config = dict(
    router_z_loss=0.001,
    init_std_o=0.0,
    init_std_up=0.0461,
    warmup_steps=200,
    seq_len=1024,
    doc_mask=False,
)
Below are experts of layer 2 (counted from 0) of a mixture-of-experts language model. Rows are named router (the router's row for the expert), gate (a neuron's input weights, with its number), up (a neuron's input weights, with its number), down (a neuron's output weights, with its number) and show model dimensions 64-127. Each number is 200 + 30 x the weight over its row's rms, rounded and kept within 0 to 999.
After each expert's rows: "comes after" lists some tokens at least twice as common just before its tokens as in all text; "raises" lists some tokens whose logits its average output raises strongly, later layers aside. This comes from a sample of Wikipedia text that the model never trained on. Tokens count by the router's weight.

# expert 59
router,172,219,215,204,245,182,146,186,244,193,207,187,195,183,204,167,261,256,177,248,223,196,244,173,193,204,202,185,230,228,121,189,240,161,181,193,191,185,217,194,225,164,215,200,190,210,209,211,234,194,191,218,150,262,188,153,124,191,206,273,177,207,206,200
gate1,242,209,209,197,229,215,174,225,184,215,220,197,168,191,158,188,216,138,193,136,176,200,183,249,183,212,221,210,203,240,244,200,209,207,155,183,226,243,210,153,227,169,164,184,182,235,197,195,207,175,161,261,162,233,211,156,197,223,239,210,213,139,190,263
up1,194,218,178,238,155,176,195,208,212,145,199,158,178,193,133,205,175,189,167,165,180,232,184,160,217,237,235,181,215,234,201,165,161,167,292,147,187,186,267,248,156,209,248,253,186,231,178,203,210,177,231,199,205,230,158,181,188,222,226,198,141,187,229,191
down1,211,188,213,219,170,176,211,236,233,223,174,190,248,223,250,207,188,234,272,268,198,186,258,160,214,220,171,244,161,212,133,200,162,196,207,204,212,219,177,233,183,184,228,211,216,160,221,209,218,238,173,146,190,202,178,169,196,162,240,246,189,231,224,119
comes after: " |", ";", " /", "|", ":", " in"
raises: "former", "ery", "eder", "now"

# expert 54
router,158,268,218,205,258,165,160,181,201,200,187,170,214,185,182,177,238,211,166,237,217,144,209,157,218,213,157,160,235,195,182,204,212,152,198,182,150,155,222,197,217,204,201,205,184,230,234,214,245,242,158,206,144,230,210,165,188,179,225,208,204,199,235,217
gate2,172,225,234,162,189,181,197,202,184,202,208,180,192,172,219,187,197,182,211,189,231,193,221,224,189,182,248,198,187,268,237,189,126,187,157,161,203,197,179,234,201,171,156,147,150,161,172,219,201,212,194,183,203,210,166,185,221,226,189,151,134,247,197,156
up2,185,216,218,209,194,212,214,203,207,210,205,157,235,215,177,235,204,223,183,182,180,178,200,202,161,207,255,194,192,214,176,108,182,190,164,159,226,233,164,157,188,186,171,214,240,174,211,193,212,247,190,190,188,223,185,220,210,179,286,171,219,232,221,201
down2,156,149,237,202,187,188,198,226,188,213,232,241,185,227,149,243,244,202,214,167,182,220,155,214,215,180,279,189,200,243,188,210,202,182,200,171,163,174,210,272,209,234,226,244,179,181,196,224,206,182,158,204,216,189,236,228,155,200,172,207,230,181,187,186
comes after: " the", " of", " in", " a", " New", " National"
raises: " (", ",", " and", " in"

# expert 50
router,164,235,218,160,229,193,201,189,217,212,168,183,235,192,260,187,225,221,171,193,217,188,286,167,220,211,151,181,263,231,183,258,207,146,167,199,179,196,233,163,223,180,221,196,163,195,180,197,214,196,189,222,123,231,152,185,176,194,204,240,206,230,218,224
gate3,243,217,219,192,158,200,219,182,181,254,191,242,215,222,174,232,186,171,212,208,264,209,285,215,168,223,184,179,225,207,146,178,146,266,223,167,215,218,227,187,181,199,189,208,203,209,169,177,248,225,259,259,169,198,189,231,234,176,183,189,152,201,239,203
up3,164,188,203,222,207,227,203,213,202,204,200,173,227,204,226,236,226,216,199,182,203,165,219,159,209,195,187,194,220,188,201,206,251,120,164,213,243,193,230,201,196,170,213,200,161,234,192,211,186,181,194,223,187,227,195,192,168,190,151,219,228,233,236,174
down3,243,155,199,238,188,215,189,221,180,225,244,200,236,194,197,196,231,224,168,216,203,235,239,162,193,208,188,179,219,223,150,227,255,169,218,160,211,250,233,239,209,222,191,204,207,142,209,193,207,162,178,183,156,193,193,232,193,208,235,185,222,208,215,203
comes after: " |", " the", "|", "-", " a", ":"
raises: "er", "es", "sh", " for"

# expert 51
router,182,222,223,191,210,178,180,190,213,232,175,194,221,182,219,199,243,235,185,245,213,165,245,178,202,223,182,175,223,212,165,200,227,178,185,168,155,199,211,144,205,181,203,159,171,220,229,241,243,210,197,206,117,252,179,197,180,173,247,217,190,232,217,199
gate2,279,214,245,216,180,233,229,207,177,164,213,216,180,215,230,221,193,180,195,236,203,196,151,168,215,214,201,189,181,213,260,220,196,199,193,252,168,224,226,201,191,169,200,161,208,188,127,210,162,238,191,195,258,139,150,211,244,200,206,196,242,187,215,204
up2,221,210,214,174,210,172,211,201,199,215,204,220,254,230,227,258,205,222,203,174,197,212,262,263,222,182,195,248,199,165,213,208,195,223,205,173,174,203,189,190,255,212,242,213,232,203,220,125,221,151,209,172,197,248,248,209,265,140,217,189,185,233,130,187
down2,166,127,170,178,187,203,180,266,186,224,214,199,171,225,172,272,187,240,180,206,234,238,197,204,156,184,225,271,190,253,113,194,173,210,202,152,198,210,213,208,155,196,178,177,203,204,205,221,224,182,210,172,169,239,227,195,190,195,212,236,183,179,187,214
comes after: " |", "|", ";", ":", " in", " December"
raises: "rop", "3", "1", "4", "8", "2"

# expert 48
router,186,239,226,170,215,148,174,175,219,208,181,169,223,178,241,190,216,227,183,203,230,167,233,173,232,204,163,189,218,209,194,243,222,133,181,202,172,173,237,175,206,176,223,183,192,250,238,211,232,228,188,222,116,222,214,193,181,191,219,243,201,218,209,217
gate1,220,229,197,220,193,162,230,168,249,231,160,171,204,223,235,206,152,192,162,262,205,221,218,193,204,194,211,195,176,206,204,242,185,193,153,254,226,218,180,169,159,122,248,195,202,215,197,213,207,257,198,219,185,238,206,195,210,288,159,230,241,174,231,166
up1,193,201,222,105,224,227,144,173,226,163,164,186,225,211,188,147,197,186,212,174,191,165,221,189,226,204,186,194,283,188,194,241,203,194,239,165,168,193,253,150,192,184,226,211,174,214,171,177,161,171,208,204,178,131,238,198,187,125,194,229,224,264,192,208
down1,171,215,236,184,201,204,190,222,203,155,201,194,246,198,201,182,186,172,193,149,250,165,176,219,181,193,237,265,120,195,247,192,224,161,213,171,178,149,187,205,198,210,130,251,181,229,174,192,186,153,188,190,157,190,176,184,204,213,233,150,152,218,185,246
comes after: " the", "-", " of", " and", " a", ":"
raises: "and", "og", " ", "t"

# expert 63
router,144,246,226,175,226,150,164,155,212,239,155,183,216,201,207,166,236,254,192,188,208,165,211,167,228,228,183,179,245,231,160,247,254,208,169,161,203,168,221,195,248,144,212,155,210,230,273,211,209,210,149,222,179,204,160,161,169,166,200,215,181,205,235,216
gate1,217,179,141,246,166,188,236,230,169,163,151,204,200,217,165,156,214,224,163,181,212,141,214,212,246,281,191,182,222,211,166,205,241,207,189,196,131,166,170,183,204,208,218,184,162,257,242,232,195,156,221,198,170,151,194,201,194,189,153,213,213,186,208,216
up1,231,183,136,235,234,194,164,204,171,227,232,199,157,145,155,171,218,184,208,269,180,233,187,229,224,143,182,207,197,189,193,233,223,197,214,170,180,186,184,241,198,189,182,231,239,182,210,152,216,251,201,182,226,188,152,172,178,203,208,234,184,207,205,277
down1,179,198,168,244,228,179,210,175,213,218,160,171,194,187,197,212,155,187,168,193,158,178,174,152,191,247,172,203,188,275,143,212,174,255,258,201,240,157,147,206,210,176,170,191,149,221,211,157,211,166,190,140,221,184,145,193,184,171,232,204,218,258,200,180
comes after: " |\n", "\n", "1", "-", "|", ")\n"
raises: " ", "1", " and", ".", " of"

# expert 76
router,180,242,241,179,239,145,152,192,223,199,201,151,219,192,191,175,224,216,192,231,202,146,238,167,233,198,154,157,197,180,164,179,230,197,193,209,187,185,232,165,214,176,228,201,171,260,183,230,214,256,155,235,183,206,202,171,190,196,204,227,137,221,213,223
gate0,183,277,214,189,202,183,213,179,184,199,151,188,204,178,206,182,156,254,248,170,201,198,234,184,208,182,176,192,235,206,182,179,199,189,204,175,224,202,190,187,194,204,196,199,243,205,191,212,179,272,172,238,212,179,227,166,151,198,150,216,179,204,241,205
up0,156,187,155,177,163,198,186,194,201,239,181,178,170,214,206,186,161,188,254,152,202,237,198,196,241,209,181,228,215,156,171,151,189,193,195,244,193,231,164,208,208,181,207,199,128,199,156,244,163,207,191,225,203,196,196,164,170,212,168,213,168,231,184,179
down0,194,240,227,211,223,265,221,170,202,231,201,200,243,238,175,194,201,192,171,209,247,235,192,268,187,240,148,187,205,214,198,176,249,181,161,221,157,134,165,213,136,180,189,201,200,197,207,187,190,210,194,213,202,198,223,197,200,176,235,182,224,148,198,207
comes after: "0", "9", "2", "8", "1", "7"
raises: "s", "ed", "'s", ",", "ing", " |"

# expert 56
router,188,220,223,164,217,148,178,136,207,213,155,209,245,174,234,190,211,226,195,203,222,175,261,150,207,197,183,170,240,182,169,206,199,128,184,162,187,171,225,174,220,160,211,175,201,242,201,181,227,223,148,224,153,220,197,185,176,194,240,285,202,207,217,232
gate2,234,220,194,204,206,137,215,200,198,223,214,214,182,120,224,171,193,172,249,192,199,223,212,181,198,190,195,163,129,168,226,159,188,184,180,209,241,192,157,175,225,197,223,158,184,249,193,232,188,190,150,260,209,198,222,205,130,212,176,238,112,215,184,228
up2,150,233,180,245,246,218,194,235,175,175,241,135,188,187,193,106,196,181,182,246,221,167,231,192,224,218,227,260,213,266,178,201,217,201,198,202,196,225,184,190,219,171,204,257,182,190,246,221,199,242,248,219,178,214,164,169,177,186,149,196,193,157,194,202
down2,205,189,196,215,144,228,161,251,200,191,186,169,237,236,212,222,183,232,184,230,195,193,207,226,185,233,198,195,212,192,175,274,188,267,158,160,226,171,229,189,178,188,195,233,166,225,228,136,240,190,204,193,183,281,200,198,223,180,185,172,170,243,164,225
comes after: " the", "-", " a", " and", "|", ":"
raises: "s", "e", "it", "ic", "al"

# expert 92
router,182,211,249,192,218,150,183,172,244,193,154,192,202,198,214,194,223,235,176,233,247,164,235,175,210,243,173,195,206,198,135,225,212,190,163,219,181,173,228,174,212,129,225,186,186,216,216,215,206,238,189,235,130,216,168,184,174,173,223,227,180,218,203,258
gate1,238,246,209,200,211,203,198,206,209,184,204,208,177,206,143,197,205,183,205,202,168,192,140,198,228,169,214,186,193,248,227,224,190,206,278,207,203,204,166,161,221,213,188,219,188,201,252,224,187,196,178,241,206,252,162,163,145,166,155,198,261,195,197,204
up1,219,219,191,159,177,233,171,223,233,174,222,175,191,167,258,175,219,218,190,217,124,246,192,255,221,184,204,146,215,216,185,195,203,196,214,186,137,185,187,213,199,274,170,205,171,176,192,209,212,191,145,250,212,277,213,200,200,236,168,132,223,165,204,167
down1,207,187,181,228,203,203,240,218,170,233,177,189,216,241,207,184,241,167,206,201,219,221,242,151,221,205,198,204,209,210,191,174,194,212,105,245,223,210,126,162,237,201,157,195,195,198,192,243,215,189,211,184,157,196,206,224,152,224,199,232,203,263,253,195
comes after: " ", "1", "2", "–", "9", " ("
raises: ".\n", ".\n\n", "\n", ".", " ISBN", "°N"

# expert 47
router,153,205,237,192,233,178,159,151,226,255,185,160,229,192,210,203,217,256,161,200,224,195,231,187,263,215,162,178,214,193,152,232,211,200,162,227,146,167,241,148,237,177,188,209,162,210,219,222,200,193,209,213,154,249,178,183,198,157,249,214,145,247,216,249
gate1,161,141,219,177,228,226,188,187,185,198,167,226,205,281,208,254,228,213,211,232,192,185,215,216,158,205,205,174,211,214,178,176,205,178,185,216,186,193,128,89,257,208,215,186,238,181,184,234,174,230,220,138,210,146,184,149,202,220,224,191,192,209,170,184
up1,188,187,192,183,193,192,168,168,185,167,178,225,199,228,207,209,205,198,180,220,118,195,173,251,214,189,209,135,178,146,142,223,162,202,198,171,158,114,207,177,167,218,192,234,221,180,217,187,223,214,202,223,198,221,224,200,240,228,224,146,214,190,192,227
down1,276,201,236,196,153,223,186,206,244,218,205,175,200,231,166,197,244,171,192,196,172,226,228,162,229,186,219,233,201,177,173,242,195,227,243,170,196,179,181,212,171,231,215,182,164,155,175,224,195,188,211,202,223,168,160,147,172,172,256,209,191,172,178,214
comes after: " ", " (", "0", "2", "3", "°"
raises: "y", "ed", "nd", "0", "et", "er"

# expert 71
router,193,223,214,201,232,148,156,146,247,215,164,206,192,197,204,209,217,244,174,220,237,149,241,199,235,215,179,154,222,203,150,218,243,199,169,206,176,176,205,176,223,156,206,204,180,234,221,195,202,200,169,231,148,232,202,175,182,202,197,220,179,229,203,248
gate0,214,218,210,253,220,162,222,220,279,198,205,233,192,203,215,206,231,255,159,204,186,205,221,166,254,236,188,135,169,159,210,247,172,230,235,212,210,205,131,232,207,181,180,217,229,163,181,216,181,130,199,212,158,179,196,191,224,213,215,239,184,186,156,253
up0,163,233,222,172,157,200,207,188,155,156,179,186,152,181,191,261,244,180,190,147,155,176,158,171,226,165,200,238,210,143,238,216,143,190,195,135,187,154,219,177,149,184,230,200,177,238,212,157,270,175,203,198,205,206,223,232,201,180,137,177,208,224,170,187
down0,174,170,192,200,169,233,194,193,211,237,231,185,227,159,242,229,218,200,201,257,180,176,224,206,189,200,227,162,217,198,167,218,164,190,204,146,184,189,213,235,199,198,184,241,276,228,192,161,192,156,202,181,255,204,189,236,189,128,185,208,185,241,217,187
comes after: "1", "9", "2", "0", "8", "3"
raises: "er", "ed", "ey", "id", "ill"